python train.py --n_experts=128 --moe_layers=[1, 3, 5, 7, 9, 11] --vocab_size=16384 --positions="rope" --beta1=0.95 --lr_head=0.0159 --schedule="wsd" --batch_tokens=131072 --train_tokens=413900000 --steps=3158
Below are experts of layer 3 (counted from 0) of a mixture-of-experts language model. Rows are named router (the router's row for the expert), gate (a neuron's input weights, with its number), up (a neuron's input weights, with its number), down (a neuron's output weights, with its number) and show model dimensions 64-127. Each number is 128 + 32 x the weight over its row's rms, rounded and kept within 0 to 255.
After each expert's rows: "comes after" lists some tokens at least twice as common just before its tokens as in all text. This comes from a sample of Wikipedia text that the model never trained on. Tokens count by the router's weight.

# expert 35
router [154 116 119 136 188  86 178 130  77 147 190 150 114 114  74 168 112 135 163  86 104  90 106 140  76 151 162  86 116 166 139  89 136 131  69  65 134 146 175 120 146  94 117 154  78  95  95  91 135 123 181 115 130  97  60 159 108 126 135 124 114  95  56 145]
gate0 [162 153 100 134  97 128 145  80  95 180 126 146 118 106 144 125 137  85 123  83 199 101 183  91 108 147 107 147 132 145 110 151 116 112 127  97 120 120  89 170 131 156 143  95  98  69 126 183 153  91 128 123 133  53 108  82 125 114 140 138 163 193 161 104]
up0 [113 135 190 126 118 117  83 104 158 118 127 108 120  92 113  37 176 103 152  94 148 131  37 155 142 123 143 115  84 139 139 150 170 122 154 185 114 128 134 164 217 117 155  94 149 170 152 124 102 146 125 119 124  69 138 118 157 134  94 150 155 154  72 107]
down0 [151 132 150  94 180 103 130 138  71 118 133 139 143 127 119 124  86 112 140  56  95  76 116 124  98 158 163 121 119 101 123 132 163 125 153  85 152 108 103 172 160 121 137 177 103 113  88 128 153 123 140 140  96 162 164 149  92 149  73 164 160 148 172 190]
comes after: ".", ",", " where", " that", " He", " and"

# expert 68
router [ 72 136 115 131 114 115  82  88 149  60 153 105 131 139 108 136 125 117  94 151  80 102 119 101  88 109 127 158 198 129 142 173 115  90 151 112 160 148 124 127 140 152 209 171 116 125 174  93 187  95  92 119 133 108 202  81 186 127  24 199 106 118 155 155]
gate0 [ 37 152 119 157 171 114 157 100 164 101 115 131 107 106  52 104 120 113 154 166 169  91 167 132 139 107 163  78  61  88 136 105 128 107 110 111 134 128 128 123 101 115 129 174 118 100 109 157 104 100 152 161 171 135 104 120 142 155 112 146 122 121 118 114]
up0 [107 163 122 172 136  94 158  92 140  69  95 145 170 172 136 100 149 146 128  99 123 109 140 109 225 191 129 120 152 163 149 101 117  74 130 129 122 122 128 181 100  76 163 170 141  95  94 116 133 135 147 148  96 110 125  94 105 136 105 128 153  99 146 115]
down0 [ 96 159 143 131 142  92  92 146  97 108 112 103 134 168  75 159  70 112  90 141  93 154 109 177 105 110 133 200 146 145 159 125  96  49 127  94  67 125 101 119 110 156 159 133 139 151 129 117 167 152 153 148 140 162 193  94 178 105 127 158 128 110 115 192]
comes after: " the", "|", "-", " of", " The", ":"

# expert 26
router [128 106 107 129 142 183 101 163 115  70 171  94 144 144  96  96  70 118  91 149 151 145 113 171 103 147 179  79 173  58 156 173 156 104  97 100 139 114 133 103 140 117 193 134 142 142 177 114 161 180  84 100 107 123 128 188 128  81  67 138 136  58 175 172]
gate0 [192 139 119 152 102 147 153 106  53 148 158 138 165 147 121 136 133 146  91 144  63 102  91 184 154 105 151 167 117 158 116 139 137 109 103 172  82 113 106 134  97  86 184 136 100 138 109 129 155 138 127 185 155  86 152 158 103  74  98 105 161 123 107 114]
up0 [122 177 123 165 118 138  87 114  95 110 128 147 129  99  86 148 107 182 156 152  93 101  97 134  88 140 152 110 111 120  97 117 126 107 120 163 101 106 166 108  88 111 168 133  69 119 100 171 100 113 155 183 138  53 210  98 166 135 103  85 156  84 171 137]
down0 [110 148 190 114 116 140 104 104 128 153  78  58 145 175 155 106 123 179 115 137 125  84  78 157 110 135 108 174 124 109 169  74 134  88 147 171 151 184 114 117  99  63 175 143 199  87 107 212 123 139 108  86 116 103 180 171 134 139 137  89 140 107 173 132]
comes after: " the", " a", " an", " of", " and", " =\n\n"

# expert 100
router [201 103  84 165  93 134 164 136  86 184  75 133 105 148  76  71 132 173  80 107 106 134 126 112 137 141 150 125 169 175 189 121  60 125 112  97 135 123  94  85  64  77  79 124 149 113 107 110 124 118 171 130 106 131  96 122 145 170 135 157  91  97 154 165]
gate0 [129 162  91 135 113 109 144  79 126 122 105  91 133 129  98  55  96 127  66 114 146 198 172 150  97 107 189 167 200 186 147 115  69 151  84 123  89 170 138  93  90 141 143 135 125 142 162 159 131 166 109 150 126  97 109  94  44 145 109 123 146 133 148 101]
up0 [115 150 133 102  92 111 117 120  86 135 102  72 172 147 101  65  83 133  94 110 142 112 169 138  79 110 171 133 121 144 141 175  72 100 137  93 114 137 115  98  77 153 154 133 122 139 141 108 157 176 130 136 132  69  94 168  72 111  74  69 176 117 164 108]
down0 [199 112 116 157  78 143 152 130 149 129  99  76  91 144 131 118  92 157 116 147  84 144  87 164  46 156 109 113 142 128 180 100  86  72 111  97 193 119 137 176  95 145 128 135  96 211  96 104 143 146 122 168 125 119 110 190 102 140 127 144 124  72  66 134]
comes after: " |", ").", ":", ".", " as", " \""

# expert 71
router [160 155 136 100 130 147  81 148 130  85 125 163 131 172 171  99 145 159 128  79 157 108 110  79 141 171  72 119 174 132 167 133 154 195 119  97 141  97 109 114 110 180 160 106 124  82 136 145 168 131  88 114 157 112 147 115  73  73  93  89 162 115  82 127]
gate0 [ 84  92 115 133  94 169 121 156 124  44 123  99 143  98 171 149 197 125 119 149 176 137 114 125  78 121 140 123 127 119 112 178 110 113 149  90 159  84 105 122 116 138 133 110 107 147 191  96 142 181 153 142 144 148  80  92 150  49 136 154 124 177 150 142]
up0 [107 131  99 178  96  68 111 143 163 129 144 125 111 126  90  90 127  79  88 122 142 189 137 157 125 122  64 170 139 176 134 113 105 139 182 215 166 107 113 167 194 123  99 165 116 220  88  60 109 107 138  87 151  85  79  93 138 147 113  95 126 127 126 135]
down0 [144 127  77 100 155 149 111 127 193 112 118 128 100  99 105 174 153 105 151 147  17  58 164 114 155 157 139 136  99 189 186 116  95 110  89 137 122 166 143  70 100 136 105 134 161 143 135 127 116  67 115 193  92 127 144 111 139 129 139 107  94  83 172 125]
comes after: " was", " he", " were", " He", " is", " and"